Weights of a small mixture-of-experts language model, trained from scratch on English Wikipedia.
Size: 13 layers, width 192, vocabulary 10838.
Experts: 48 experts in each of 12 layers, 96 SwiGLU neurons an expert, 2 picks a token, a softmax router.
Training: a variant of Muon for the experts, 667M tokens.
Below are experts of layer 9 (counted from 0) of a mixture-of-experts language model. Rows are named router (the router's row for the expert), gate (a neuron's input weights, with its number), up (a neuron's input weights, with its number) and show model dimensions 0-191. Each number is 500 + 25 x the weight over its row's rms, rounded and kept within 0 to 999. Numbers have three digits each.
After each expert's rows: a language model's description of what the expert responds to. This comes from a sample of Wikipedia text that the model never trained on.

# expert 19
router:515495475557483532475502517500488475509523527444515479523494491517507501537528516495463544533515468502526515529500455488530513488503503508500533497476465498434486524491462485461516534519500529522500487476523531483537507525539508502525522473468483453475454515513514495506502492458447497493480479489495502519494489528507462473496491519492495472534499500547473525483542493503456515483489515512513477512513509455516533502488503514518479492454500538551560459539449491479502471476469514518489501506509515455503484468509541507479480466468518496505497504470491545568499489517496455493
gate0:589484509519534522451509525484489495529509469470500501470444485492516486509513524468499489483528477464497450519528508524530446473475501501474480507520484465517474476500457475516471486493474498548484498444520496513495509462546490515528526484499525545482488507503508480534504484485515520521510458498504529534515470518496474491508508535499459550558521531554501477503493488504498474569493530455520504516519523501498507484501486513496506488482503490508513473482507515476481482511508508472519525519479475474465526539506485522465513465465513477530485484449531505514506522442488491516
up0:525507526515524483527472481523538498508490483517469505540529473506488523489488511535547450502519514521503553459501501496469435515528494501497545502486470472489518516464484535461535500486479473510493518492480483480457540503427493483500446497515527510531512476474520565463482487492484444516511490547525518486517514488512459526454463523476509490514460531487459517494550497497502515501492525469487488512524470504507490494546505504498481520489484519485507480537489493477517496479517498508495467538488453486529483492455476505492518534512506521477515442486471480513506498536528541505
Punctuation and table separators in legislation lists, heraldry and lists, such as |, (, ;, periods, plus Act, Amendment, Constitution.

# expert 17
router:504525469483539505475462527512496472486522494497529530503509523519507550519488544521481475472517502501506469526451509512517498507491475525454505494468469520475479511476490468501495470478513497470505519462501501541494514563481500514475474481551541476504475465525496491496458484519499516487482536534471502527481490504511447488488455478475467438514468490486528507523547533497529497536497533527494526528467519483495556489547486460492515496498490483506512490507473489536506472498519508501495561476530472566525509499522474510511447539484526487525491521448475488491483489491531523512
gate0:514505509424554470483505500506496541504479507496560458472551506500516542499495530555530450498497515483508484447522470528517509503509489498534496527494470520516497528514484502548516519520517498498486451510504521467483517526502475521505485525503501480508474518483517509509507497534501524489501474539534463496525540485488461469516434528498478492504482500507469518504441488516537505493523471486503506493491508444478530528464481499468468493538505503462517507463516519500478454499486496498530489505475463473510532458537485492493511552491493487509463508491551503516479446507488537476
up0:495515509518520517482514490496464497476480520535501533478527556454484541492468505520484505500524512499480535481466528525503503489479501504497472483479517512505530505534486463537499502493530486551511500503530492484509491499535525484473515498485485498575480511492538494510516486515508508531514493523515512500477533490489492420548456496452460501537473487566531505500527479472507502472511515511530561491493523460534467493485506508482515483547491487549514515507480465528493480498525494480474526461505464490458497488435475497503474470520496466519514535500443519507483528455496518526
Pipe separators and numbers inside sports roster and statistics tables, especially after names or scores, such as "Kevin Lisbie | 8 |".

# expert 12
router:534494515512509509507540510468469538456482489532505527474498480550496484466496509487475475517438492470517505508468480495532533516530478511464533460473483492481491464513470521481511513545490531484542510498502533456502522544556522470510537489530460483479522514491461501515470513485505472497535460482493526471462528498512519464536528471515491489468458536529484511517494479498461487493522526500491518475494551506503511482502501469529550522486540515504498536470504503484510509490466476489543459502474501445484493496522476451532468531528483485516539516500508461538480512495511485491
gate0:527524454523501518526506492491488535508508499448499508480460496526522490523475539502500518508486470545483504485470479550467533492474449517456443470487517497482480484477506474520487471520468467465462475501495502527503492526514469469531501503487478510488510503501507503512491477541450504509509476531484502518477526496493531512455425526507503524511489491525546484475499530480456476538504546471473478454532536467512480493508491482475480502475505545495476511523513471516468509527508482455554486525520525478536523540490532468491506499498464476525512475510499537498550474523527486504
up0:470505518478549542530490535507529521535530510484486480545492533496468481468521509506503495553500504502488483503459505524485497456449499480526512499487501490526495509535497491462517468495463504493473481520519512498561491482453470469458500463520504489496498473504516499529481516518494499506498453486497512529526521517520510508476505523465511526522556475511512480554491497478452475533475508505479520498499499492533543485511525517523451461434515501538482511487526458526488497483487520483488482485473541517489553502479541479498474529512480523527496517491508546515559513530463448473
Field-name words after a dash or bullet in infoboxes, such as Location, Date, Born, Coordinates, Released, Preceded by.

# expert 5
router:554486532480512547467512517525482520501532555487522465527530495457480493474488495517510486500499497507491532469515500482519482436529473537524503492493463525527524497507467519531506538504507552518480531520527524477542464491494486490438520520509506478498480482516514517502499473475519537497497507510495478491493530553525494487510490494516482496519493467517578472513489483499525535509477513474475540507498522501526510508498540472495493500452496485468498517462482497516483497500523505524476511466542526492484517543462523564477529484530448521507516540500474528493562504535508469513
gate0:513528499487496517519462542470525474547494476522492477481486469530506483521493539475482483518465519499541518496500473505501500453497538500503509496520495500488487532550529518481523486535463485514534501490537527484495473556479524491536524442526529445500485530550498484493511542498494519506501491496528521521466486507498528462526468481502492527475490505504534507471528475522506512481506512457469507498493490487511473527507537458445521545478490521513545499497486554530492503464533498465474499517470532458471530488475443493497463453498517490508512515469499514454485462529486536480
up0:508528501488513506540485535486503469482525473513495518531480516503454506515486479510476510503485559485484474510481512520538517468516490499514485494505487478474512501452469523512508499507509524523477528529477513523484495539480509504476496531488482495511517481488479527542484484507553492514488509492435537477499500466487508519499511532505482467472489496497488509469508453564538507475475500492417496529469489535456464513533553479451516504547513550475516513498503510456545473470480517465484456458491495448503529498479494500528481489504470459485517501480485468464492512534450487500
Articles and determiners such as a, the, an, his, this, another, after verbs or prepositions, starting a noun phrase.

# expert 29
router:468495502494504487523509524504521453524509487494491527508498453500505551513518477518511483511490502502540540538504455489505527484551499492459500516492516474509481522521453539478490557502480492493523480498460485515516542493495493480531502556454483499506495508505549483516485481450425505466518487521521508469453546493489478470519505544507529519468458503500519511489480511482459526501517499518517512481536520467490506492519491471510495519534471504508546525534531484560512542491478487510514479467542517504536479473526520522477486497459514487491507536469537500463455487509533530491
gate0:502495497485527526515463464503459488472513526487480514482538521527495474542520524523524460465449521536535537487491556523519513475483469522537520503496512479512496531498466545489520532502515535467517460540497465505557490517492495473542454503536499542538472499485446532518529506486527472501500504493478524514484472472498487454483483520494514544497498464526510471478510519498495475451494449523474466449512525493527466499466517505492512478478523479508530505509506480512467495493467513481501500503511529477475507484555526522501514503503476523537481493465535460511513538495522525477
up0:476497521509521475519520454457470508490477529529523499494512538533481473506489547448477478525472466496502517470513457485493493485481501502575468514500482456523508528510485491495523501461491481541476504536499511499536485505525493520483459502492489543466519528473494524495499441493487520506500543508489496525476462490492529490527537458497498472479493473514469539479514520498463520493503497526536510491501520515532520536507487534515454536497513531538524520475495516472506531456466463528459482475515521471487505513521544521460530507520496542547521531498480531493478458491502513452
Geographic name words and ending pieces such as County, River, Street, Creek, Avenue, or "ate" in Rhineland-Palatinate.

# expert 40
router:460516507476515489540488530516553494499508443468495532494493464470494497498444455490487535499508446510508494509495487458514501527516523472505502462473504479502459505526478520477460511551494503536498484477449492510481525474525497488520515518494533523521478496524487501494486525505471479469470524504488493446488488548490502559491447506536528482501491517496522498432483468463533470499467547488536484501506537473460511490503486518518521517535494512506514453480484519489507504498555464507513504505499491521519521497488483548520526506478535480550509510474491519518446507520527473527
gate0:490500499506497513466536490467504490504469468527535471515544508482499501484473539468487560483481483490492520499477476478526489522511497530514528501564507497503461458480505494499506486503506511515492502462480508480487499536512529514498555536508516469516485483529518488500486523503445508519537515448487513502523493505506506467491492497493510514547568466519511491478492498494471509468484461529516549469511458483483519515494503513496498516426510481536585453537512510518493525488462494471573499503505514508472509504475547509495488509504500481528486523538504478508536515568515502496
up0:478527506510518524514481485509504517519502532510490501515524489484482534514509489506528475513533487507480504507464493489477490539492521494506485485529492515543456506489461493508477502482549456512506467449481501464463466472552518518518524506513514508535496512516488508489471510477516486533507482504508528519545522470520507521475438518543507521530499538510494509497476510510441491499432467482435500426519493466500497501500475504500489488425487478454488519525482536497488504494517508500540539527525520501559477495449510525498503514489545505520547470475532490525471493529485532504
Nouns naming media, broadcasting, research or organizations within proper names, such as television, TV, Channel, News, Health, Space.

# expert 4
router:478542508532526474512483499440516490482483482507498521514456508476554513483521487473484525504525483487503469463505511460504482473531517508537515465506521509516499514532555481530491501489512449541516526535518550505480522528504514544514480519522472473538463502521446497505493517481512518520489552514517470540508485484491490494515494505485491529491521508516477515515475470521520484513465498489476495510517499502456457484480517488488513512541518500496479497514547472483488513504511468513463578525449517485457520520494534466515534518545477495476469541517450505509480556506471498463
gate0:507490491527442515526494436501492504504511534484484523502477550537513490480465502528505500515501448472468503471499480491466530509507509501481494550479480487523521468501470497509465537492510490491503469528536490548506536527505496504515498509451467502506528457511460461519483474500519512535522503488438478509536529541465511503524525529527480475530492516492512488458540494505495510531480464486470468509524539480485473528542487459502507518479497485478488470508496483530465497517508505519496473552526464500508510468520498471514534468523565484482487531557482500529453502483496521473
up0:498508481473493464516486515472508506517491492470506506470490490489519504530508519536524529488482544519513479515487503541575527474458474509491517512440470472513484530518487462462491476545515520546481528491463532484496474496513481501530510516536472495473519542484507494504450513492524472525439498501504540530537448502492488456456493534500495521521498486482477504532461500483541531482526522502491496538469514530504521460459460501510521466499522517515507493496516496456497504468496489474475508462510557492481567485511512473517497478503489484517546486447473483479509517486498476519
Single capital letters or short uppercase codes in tables and lists, such as RIAA, NED, SRB, RPG, and asteroid designations.

# expert 6
router:462488459469499473470462534503519489519516495503477504531500488508518461525491488479511541476487529500545507510528517497497499471522464466478457482512490483509479490470485568454477501443499514462496541480469487499535490481499521482533500562468509482534511516499517497482547470491492523465512470505533544500490518525494520523521498532548511552512439528515520513467480512467481505508516509507507525515539554528496505507460498501479492494481467479556507496529497447497471498507496480506543498488512503506539516491494491503437488517487541487519497476457497504456521533523508494530
gate0:529561466487469511482503500515487448500490479478491527507522461457501491482417492473538526530515531518468480488470486477469467516526531469452525505468526479459533482523485543512483474501487521499500488468473506498515509472485535496511516500520515492446505498472485471514533513497515502502516490546499509501505523515560556506486509491503525513510478447477487578490492499480512462502506486492464538522521495506472472460519521532526508512493546494506454523466496540477482482472452497488470506528518514493524481463477490488480516519519531525509490494481464492473494482519476512525
up0:515449517543502494469504518489501497516519508518507515517465542443490526456535527511451453527493481485501516534494518499534529495511490477515539473540493484568479489493502465484539478502494515469502466495501503499538484565526489486490478521509457497479520488529509521468457496491479459493510506474452507489534542456468538516521451523524485501531521538520487488543505507536487535505478488514554490484467536519524524510529484509513499499523469532501534490487525505534526513489540546556498507468498503497485481502465477482512468511530488519543504511509486499488495472486520536498
Suffix pieces completing adjectives and participles in descriptions of species, buildings and weather: -ing, -ed, -ated, -ic, -ish, plus words like damage, flood, roof.

# expert 35
router:496470454503527487483508486482533504500472500534442537504487497516514512451534488458494501488518522491459483518529522521498513514530526497570527491512495491504478460511528504489525456462474503493495487474527511486498476527468480466527507475535536528482477515528541478482529532531525550490495516493507481510518492451489486477543512517473501543523467554513517488518496490483517549501493472497521468497502483540524467516474513523436545482503512467490507506501503563542521502500470503481482492468501530518438493484507531467501479495483493495488482503487543459529486532483456504525
gate0:507552462485508503538490474487478502505501505468507479491508522522515513506503528534493431505517457502531521551521514471501537507484508521535504486490515490492505496495510482525493533486481485519477493508489495466521521465485523496547458475511501482448476473493487488536501524562532558493508459518481495470518476514488482476508548496449459515540439503487448503560527492514482483490498474483492495483496509489467508524448508483485510543501487502555501520504511469506460503489532532462464585501526493497508519509524526504508480492525494526479466523492503518468513521535486498484
up0:482468485477499491533473536517489508523505474478511510525468446492483492555486474468493479489514472516513527499506485538503466484563547497512501506500512495505486501520458503469521528484469499450481512522485490495540532528505520501459522509490486499510485516488489468453498488515482497496520490452529493514546537517430484505520531507502511508493537496495508464464491483494538487528489535503490502517504537546445487559488531492472485484519484552528540557492500490560490483534487531507527496528510522506510479481461473519486538524500513521477505436478460500478499510510529535502
Consonant clusters and single letters starting or splitting words, such as bl, cl, kn, sl, b-umb-ling, tra-ff-icking.

# expert 45
router:474518508531494486510494468486502532514433506493535492520541496469462478485480494523454494548437515493537479479484500535491504511487525497499529528534529469524484506498474479544464525530511471477525456506505512506488493503531529466440495493468502521528500488529515507524555510478517472528478545508472521484524511466458534531489520517521542505488510498481527532509512498478496519468503504499504535482528519477470508521529485529475482526476466538503504463495483516488494551457529468523512474468467465477473473477496495501458497508470510529486467528551536477498534469493497509526
gate0:497549464494503460495481503461495493476493516488499512498493516497505509475507500528520497510488494511509525536543485525470507496437501523533509540509499521509476526498511485510458505457487494516532510472455533472476487488522471528506493537473521449519532513553457483449468496514524479557499510527521450478501512511475527491511558495507502508488520479543488450511492531462543486526500479487507506541504476512538466528503463466501472488472495496480477517497569545500526481474501479491484533492525505511512486479508545490489460451507458504514531534524534532504529517505463490531
up0:510476492528511542517534507522519487454507510511453501519423475510485469468501480493486486503510515487532433468518506483507498513537540492493521519501518504486495496571465477512535509497496535469456456513498503494480517498485493508505470481516466547485505474477526471554532467496457470544513493503520534523510482493531463526510488501506512509468509510539491537466504490481517522515477518458490480540452495470504499491501461512476518523557493490532495518413522510521485506474493497486496502511475498456511511489490547531497536510515489520502486526455516483466513511472471503519
Syllables inside Chinese, Korean, South Asian or Thai names and places, such as Chongqing, Singh, Kumar, Khan.

# expert 23
router:508545460467513489531496511513526480517496486474515540519538537468542468476532467536498503495464466541502534502492463454521501482480508501518554487499551509526477539467444496501558507529493488513504538496517496496549516516516476476457485499487503523472542458506544482493500504465449501540467495499485502491464541502525502476538471510461503485522535454531500462516510514524483506486520479525511508468503500465482482527531479467502502530458478502547525523509487470484517503502504517483494516524489492502519475493487507512452477496524546515552469506489524522508503469464512503482
gate0:509497471524502483552529492586536509479509487547486489477538469445543528573437489485469522475508513504503527482502505529533501509483524495491502522507501497520530496500486547554483488501505484497498485498519493511486513474487501508552493542488506502522478492506500481518484499515470460533542515499519514455524479490504502541503510526517539489506508533480490487465538531474524510480482472485482517500523514477533504485513514497528505459476470499496525494472465521497498516446435504495505438529482524482509444532524498492504504561499519481505492512493519474506527523537493516465
up0:444557534475490514490560465423524482505505529477528508469534542518467510442476468492529508511525468458564546531494493500507519494489505517468517488466478484500489479504533519477487512489490510494469487475483493476472481528488473518477527503528522508453497505527501513516534518481528485525496533504524500500500525505508457481491510503497500484468470504463502506470481499481504532483480551498533506485484506487497507514502497485509467517528531518497501520482517527459508555550509555476502521483500482511469502467511492517490485479512507515488496488471528494429467445455500482536
Number tokens after in, commas or month names, such as years (1965, 1944), days of the month and counts of years.

# expert 36
router:497501523501500535482466517505491526502525510464536500485504487469521484483551483461509539475503540518468506456491504471530512487488510472461485489489499468436549510474476479504475492517503510499485511480490489520502546519491542514508544502530515521473521491470529531509461462544506487533515484510484510537519541520534467480472532479482500459514549485467464521490494521462498529511526486480453497482481496512535490552520461473516497449492522516464500523544457555509523471508522514462498501522476457470494472494496491516528542482453505472511519483494482494512516477518473461508
gate0:465498456497490520561484478474509507472456523496532525503488449499485469508522510478524507475507480501520531487494531480486497490537456401483493516515490508468499485518531521440497517517524555542494481488465508538506469522504522496490506512478515480509481498503486476491446524502512498485477529518560497511530481482492523497462468479503466527508456482546512561480508487522517488450497484499502516521446494529477519510505483553526495520456524466493505523501494483436489501499494488494552502503502516480491457492495522499534514504496518495493432512511521503482513490492492499505
up0:503501478532496552499469492483522527498504532517532533507520525534452510510516467500503496490493507511438546460511507484485507476501483478478493478486472510499518492551478503469472522530506519530490514466521497512461531481504482494484498520504474527515518505527563516509487485451499488497505509440516517476500497480534495508522474483479497508484542465511469544503471513469497508490524525513481443506509544507517513525487459528513495489532514479476495471492529521504542512533517445559473487537454465506441518495483503503535523462491478528521453505496456457519548480514505477470
Colons, dashes and pipes placed before titles in track listings, filmographies and infoboxes, such as Genre:, Series:, NCIS: New York.

# expert 38
router:456503462488515500495477513510514487487516480495527514474541518489557526496469461472516459477472481516482523494479552495505498540503522478515485461480524503483490522503481505489493545516543508477538513524534514479532496528518480555462493476464473513485508481536484491481513460450450468506510482487498529457482534541489503455491492525492488495505515472534463505446544495478517527518446485488454511485536504475515526558463496493462480514522514474536535502491502473454484499498474520501501494470499504502480482515477528509461501500513539506470526486494497515508504460480546450480
gate0:505460519475461493529464465492488505499461516511526530457533518504513531503476472509494492471470501498488471463488494489499486481484514502498499482485517485469491556513503458511505493487485494474506478494471455466506518538512502491483450492494496522471503495515533486484473425500485429512494521453459549510499512513527469443482492516511506514491544517451490494459488478486485503524487508544480485484477497512495472550497507464522497461493538503460510507497510532503471548514489478512489523490524511497469490521565565496506483489492457481494491436530495498516506477446476502524
up0:498560485501511503455502567490512519513501459500487489511503500498520473489491500490502506524491476490513509553459497506483496554514481492512499522493501508551520492485501545523494494502524554479510494476506460500518508500484477508506490543486525506524497514425503527520549563498490508452509506463508499482504483523523537488503502480470469493501494511538527508496491488523490462436519525507523491484523461474518514528497525503472539461505437485495511488503503542530500488510472525568544539499480538551540511481486500503541500485536491487467482531521511483524461484543496496471
Decimal points in coordinates and numbers, plus location and date words before months: located, situated, opened, in, On.

# expert 43
router:515532508534471512499451474516506457512522504513508502491461510454478478474516446481524539488520492496458511467490432487524539491527501503484522501511517479494504497499486477505453492541508497511504490447456436460513536503470542507476497510527505508511492502518524478495459441492480479498467498548506537483481485489513494490466532503526555515492512553520505524515480492478512523518454482494524505513490457527483512510535526487506519488486504492447483500540521523535511497511500459473502470518505481502491514516531540522461505470451493492502523474515473510542487541470469467533
gate0:518492562475516537487536539526455501513544548538475472475471477493502504533569490488493510481439532537543538498511509511431513497503507526494467529496505528486470467489502480535472519481475474521494458481499494503508491527504516487511486481532498480557499499494491447489494477521498525429516538505535492490487471520514473532461498536506511463494490520504503503502524523486509485502477481553501506497465455505503456504486475510469465510522514476526504482528522530493477532499512495504500516460457478492490511541481516462482492529527498496511507515513482452525522515516464496499
up0:484503514437494501505459500486495514493525501500482509507516495465522482521491516460472499533492540528536479541553502522492497479481514492451478483482527533469486523464533486490492460522481545521502537519500525556518527465518513468511503469510479518528512464566513524462481493483503514521519519487511522518467439496497497498531445484454520472479531501479469475456515504474478509537481509505499482457508517512500484469515477540505526513551523539531561544538478503499463482510488488497485515489466482491527536523522517524513531512495504498515483498493528499550544516503490492523
Words inside titles of songs, albums, films and shows, often after a quote mark, such as Love, Your, My, Night, Dead.

# expert 14
router:517523508516457505501533534495516497497524487558454478496499524510490524486507497481543492516484487497484529526521514462498485525532501502497511471460461545530494526520512539500503489481473561507523489505495515466451465500475497487510472547529464478485473500518500493477479530491469561526482472464479471466513517469514474527522483482529503533503501519558520458510474488451533490539452493482494493487487480494489477530458506473510539491533458479471497460462467524499495506571523518525470518487520523549488498510516472498502455479521512494518513489508498542490482501483541519500
gate0:499481475529510486466519557470466524499487500504481504494517469562483495477491523509490522532519509515521510518511462515486514554517486519499510473492439489506528493542507516507510478481491508475462474502512537463476471520548500430512535474493515501484516536479509524513538501501460464501501499494515503490509492502501531505481415449502514498494502446489484503471486501491505498481556513494493487456493469514486509531477498501511504495516475556491483533479480504524501519446528504480461472503490524504531482477496474466459493476439509490466538508503475455511462535469472538488
up0:565542501512478468490432495515520518505519500486492452470524480522507441507498513471489486539520491511475474477468506483468474464477503468528485487514500516458537519505480475464484526473508478491485477524480449535511433541509529565506492504485507487517528508466504461472493459506533535496517571491472523486493472501511505503532507513493479515481473495492504475497512509531501490534477523512518519492505492524552493509511488514519446465525496510479526537539476481472508479486533546495499511499476471499512511523472459465476496500522491518504542467466488541522472517478491497503
Word-initial stems after the or a for organizational and business terms: public, private, corpor(ations), prem(ises), affili(ations), adv, organ.

# expert 28
router:497539456507485500538540463500506467561495512498551531494550502544491548497500504536559480487524546468465468484456467541458525518448511501471461501454502507540535517457527530508510484510531486506505498489530527486532488459491465497481503523479531496486514517482487511508482486502506476531528504529539504477497498477470509498475481542541499508498492461454495534515478488499456454456469508498508480497527505478468479525521503525511514483514504520485501505486522522504502553533479534549472474537509524536503523504494508518483504501522511511519528522482522509494495472500504543488
gate0:496515477500485454457542485521514480478473495484478495506477507486485548468495490506476486518433472505505524518498498510483522519493524481519574496536474492478490514521493497521479510449477463442463551525508533487528517583483505479498507493548510481467501514462489508477487503534490522518521490508502489462500494472498483510506548488532491497494459462509525524487502512506492508505482485506532490494488493476499517494444497538487475544500503513511483508472493532528541527451454485547526483548513493522502537484538478482494503515458522478522492485479527502539457496481462475533
up0:523471514497528526562467453512484452513531505517492506527510510491526483498489483482473490500478495499491478509480537486584499565486500518510490523503465504508470541529529511469484502527464531516502477501509487518524483496508522505496441453493498506550534478534533492521480557485502527477508482497489486524506490490499447510488465520498492527491532507523495469491551464526504495545503483477489492515513492425475473516475504497521493536539544527531548490486495505483506500525457513502484499472469509470502496487502480499498526473491516514540481524559467525467463507499462490483
Mid-word pieces of non-English personal and place names, often accented letters, such as Petróleos, Szczepaniak, Antonópulos, Bespalova.

# expert 13
router:467453477526494466512499458449496485519460531538545474497537519493485514483521549510477512527481521498482494507475540523492491485470481505523485495500538497504538494521519483540480524516541462484504465502530535473490518551492458487478483503460464528543501481536485499505520527501513536486516544506478485489537512456480559489490507512480520535501513493470520505486490510551494497501495502489541534494539487511474540515528505549488496543514503544548517525490500509497491563515533497495483462514523499497460502491486510493523517475479471536468475543526503469470509505480483550497
gate0:512515514474435512529518473476502496489474486483491490462518500483509469533467486459541471493532495523477504486511497481459437476426540500475508479510506477519504470540558513473490475497498518552481501485484483537502503494456479526543510480523463486510497499490482471471516514456520547476467541504530453500508513516502503501464498474572519487496473524515470487503514525541485501507492524503474502514515528487517482517464507459517474488526476483512506498480485562516456541491511496516489525513445488483491503481514498500521538517552506458478513531488517515490515532518522504484
up0:492497517497511496457487524502491552500499476519532506516504498539496489504492479494509481527527554475547531513527460515501446544509487505519473509477475504522469461474455479532489461522497511515524519497537450525461544520472531508516478528509468506515485527540513547513473496526501460502476494480466515511482483475539531473498493483467463487490501436513529475500479485511512494515480488500545556477505484476464506467512504491547492517534503516454501477474525516525473511500450496472507559496493496503522503496511511502534477489540477547512460451471507524512462488508483493535
First letter or piece of foreign proper names, often Slavic, Turkish or Indian, such as G in Galați, L in Larnaca.

# expert 2
router:500440478496489536542483520534482507527525520503473478514509523470524450492451530504514533499504533563490520501466497508489474488534475494505486514483485491480516475502529527511517451491537540494471516496511511507562540516486501486486487484509478504520515508470554502462529471481523470494470466485494470513461465542478549503481474490505491497525520480532514472506522503467528533548515520493514505535523518501555475481470479512467480503501452498467469467470524485515498502467462508533544488475527472510526474527493509490499536523485459509524508513470477534475517472523528528472
gate0:493493478485528481521461504520513462512502453453460516466490501492470500506508452487503534498530459517523501507459482493488514516483497500511472495479536482487514472451522519479515507430501524529517479486528518518494479523476489426512472529449533531516480485497496513495500525544552468514486481505523473480484511521495529463459496454484498517480503470551478506498533518539482506511514520487465482485487518481484507494426475416491537490490541506504513500469499491495520525480507447507516457489534473508499500499498519477527490525517500500538529497493481490502512526486475522551
up0:535478507468476487473496487493480496535458482497495498458497495516483495521531461509537517487484503531508534480479504571442467487525498527504508473525502469507483511447481493552505487515517474521482482497531495541484456509520480551515477493540535475495479513526514523517487502472485485453493521474495477514513473535517451519495423514522481545542488547486471464513502513516485482458495467468518482513471462466494463479523506518487505518498531493509475469518515475514511480501499458499487508472445488474495528477502474521472484487466526474491498491524509517512494535530542472457
Forms of be and become right after a subject, often before a participle or article: was, is, were, been, became, remained.

# expert 25
router:527492525491488510512489490492492491550494531502471482513483499556504446506503495511510523518520496531479509525514496516486516490492499481502454480520456506526468480444496489510501494530503510461469479521444479479503487486479484522543489466440507522492500527534497464561489494520488511478481521492498493464512522519473502517529508484474543526540476466505519462456502506470496545517507499481532533532522489506499515500503530531468480503478490476484493509515520455508463470550484507539509500540529471511500532455504471517502455490528536499482466438536530504512561502453507531460
gate0:579510492520531524490484490498485508504491530521497448505484532539462506528486489516526460479498530495476485475541513489513513497502472527531516502514538494485478526467533475494529464486497543504511487557519467496491516495502492524458548510472461489486464501493532518475512480505490488513527509479485501537504543506504462525533464523488529500501540492483510539524463485505479466486515536481478521503496502440503517494510518488486450528469526534533517478475547475467506481532539476515486490482495502434538541491443544518499470487491494493514494463527486522486515507509451511530
up0:492466455506490527527519574538546531534483490546458506513483557482528509476506496519502523517445489525492509472475487484530504519520489508520506457498534506521496482504544543500487498486512498476519491517517510548510512527509462478536532475488491505492469526537495487495513495504533529472535504485524502481466473512524533518525507507491505458508451467472539460482480486511512474492483477524509493520495501484534462459527530511490497528485554469487465466538515551507481510531506480468510507501501526466545502566497526522508512507496539492508455485501505477477499501510554528490
Short word stems or pieces that begin a word, such as work, well, real, al, land, war, often followed by suffixes or hyphens.

# expert 37
router:497502459525526523480506542485494506483468485496552518510528520531513557494505545492492459498504539529531488533476529487536485478497531520484517465491513536479481471506544519519528523501514464516467536501482494541505513548466511523508478463498517467529518541482497503511443496537508493547497547531500506516503517525522466523476509531472493464466493489470453539503529513493522510537505515516453514487458479484485518519465491477497494500518462510528459482553460493477483487504544513515471559492539509507518534518507484449495486479479510524504525506506476511491503490530525463501
gate0:548489508479527486477491546447511512520497512488550496491491491559483503455510516515487461560503514478532466487509486497494506489487472480478491542468520544515511456516537459488493487518510511500442491515460497509458439486486551478505498524509478475516514468537495482481533502548464453528527509514491474514510473510524510531501510461503473510537513514447474549484495478513531528492529509486482492481534509480505465503537532482523502457481476520517509542515487526482519523500499508481489539464496500469507477508525514481503496514525524481558525510463535468500517504499530472487
up0:544543493489462530475499470512519529517567486508513474456503459503472478529528516467497519463504512523499540499496498501483543538453493514509492493545496510523460457474512508542536506500505513493510493475482469514496515474480515510501525485520490539484527572461484525545500505444468482488473483516486519484471487480464487496526467523507491508476503484502502472529515474512533516501522443492504510504486510497494473502488470531520495515487500470510522480522478534494495446475554492471484527497530536508522446531512482483512484511501465519516557463506480506515474494510498425527
Pipes, dashes and semicolons after numbers in score and statistics tables, especially tennis set scores like 6–4 and stat totals.

# expert 18
router:480432540515517471499470519519511518512448507512494507513483495482505493534515468508473504511532506492470451503505475475521487459498489512519502506498464512489471471487515517486534521473493515484460507512531505500452500533452510478524527520495538525432492505511528513449528528489515505475507505459537509521547499483531519532527528492497485551530474524510515487526454512506518532487553527496530505492498447537500509480457531517464504497461548488520541522506494552541546519537472511462500516520501497520503499471497511490537509488527494487515493485493524502503531529505453511548
gate0:519527513512475509501512490494493518523486525500529528485531486477491484464524477515522490488510504522474511520511479550523506504489478490493519491495468535491466511499492501501471549537481513479487456523496454475493489541458537500500489464514456518444489493510529499519502448476491519516509471494475507538472483490515520520514507518459508513469553472519483500544479506499463509516467468505486486496579504568459497494490487488550511480524507490474514514512488467525479515518491476484519492535483544460489504501467497464534548451431500523514505489476459512535465490491474542539
up0:515531493500564494483484506507536478489467513470521482517521522509479476503508496524494485542506482499465511492482488431511467496498484497480516475507486521510509480490498501517485481555523481558475490542495455496481500531511520499505507516467468493536493495476443527505469528481499486517515537467475534504447493476538518480491534523514496529512488482428490513498486488484492529496528485536467473510497484530519504483499534486533518509511433504479503503515533499506464489503511483469499511553506545433497496505456498536508453556514549522481538502512457530476479497504493462516
One- or two-letter opening pieces of split words after an article or adjective: s(ash), di(ocese), st, g, cl, bl.

# expert 20
router:471525474473512491502447544482507531519528479466499502508517529464504513516471485458467520528507490516490494456478490484496458473518516478516460503471540489482477531539515500507544487522509489553540479542499530488459487508511523540481503476490526474498475542527457543559511509487503462499458499524506482511488510497510470502517434484521484563514562501516499494507492508489553486500542470531499463503508470532516497499486510493531481476537492518492544506518508519481477472499474524536519569519465502484510510496487522498519512506532526482497497488499449499505479545491485518481
gate0:502518471519490499484498541443482503533476492516489530524531550525506536538509478505475519503497422506485484495509503486455543521531484531513495512505523500483531494513489481490533462464491555506517522499467537481498473499493510483490513506479499509487505476494478505546461520533504502497520518465529554477473526506516475476478488496524475481479507481484498523481501503517524469510469497490513500480454524520551513502486505539489486474516471559482499525523473524397499475520501521515489470474496488512504484513524562462510516511490484525484515537458523507493531483482447479536
up0:432512499472535491506518520473502484544500481507479496511473529510542579438488479475465526508541457467510471511528459508467505489553471538515480528464528487503488477480542504487491492488486537506510508478492472515505533479490525507475481553486523529510505504494478507526478470522487523463511465546519528509504499520511499469516538464496495499453490460491529476502478538533516483495495541515508486485493467513522464514500515496490484511513535563524486534525487514515527483498512519520521504489502489464513504489531503494533513485484460522433502533485515562506504495500516465519
Hyphens, dashes, slashes, opening brackets and quotes, and currency signs joining compounds, such as daughter-in-law, staff-to-patient, Lakas–Kampi, $.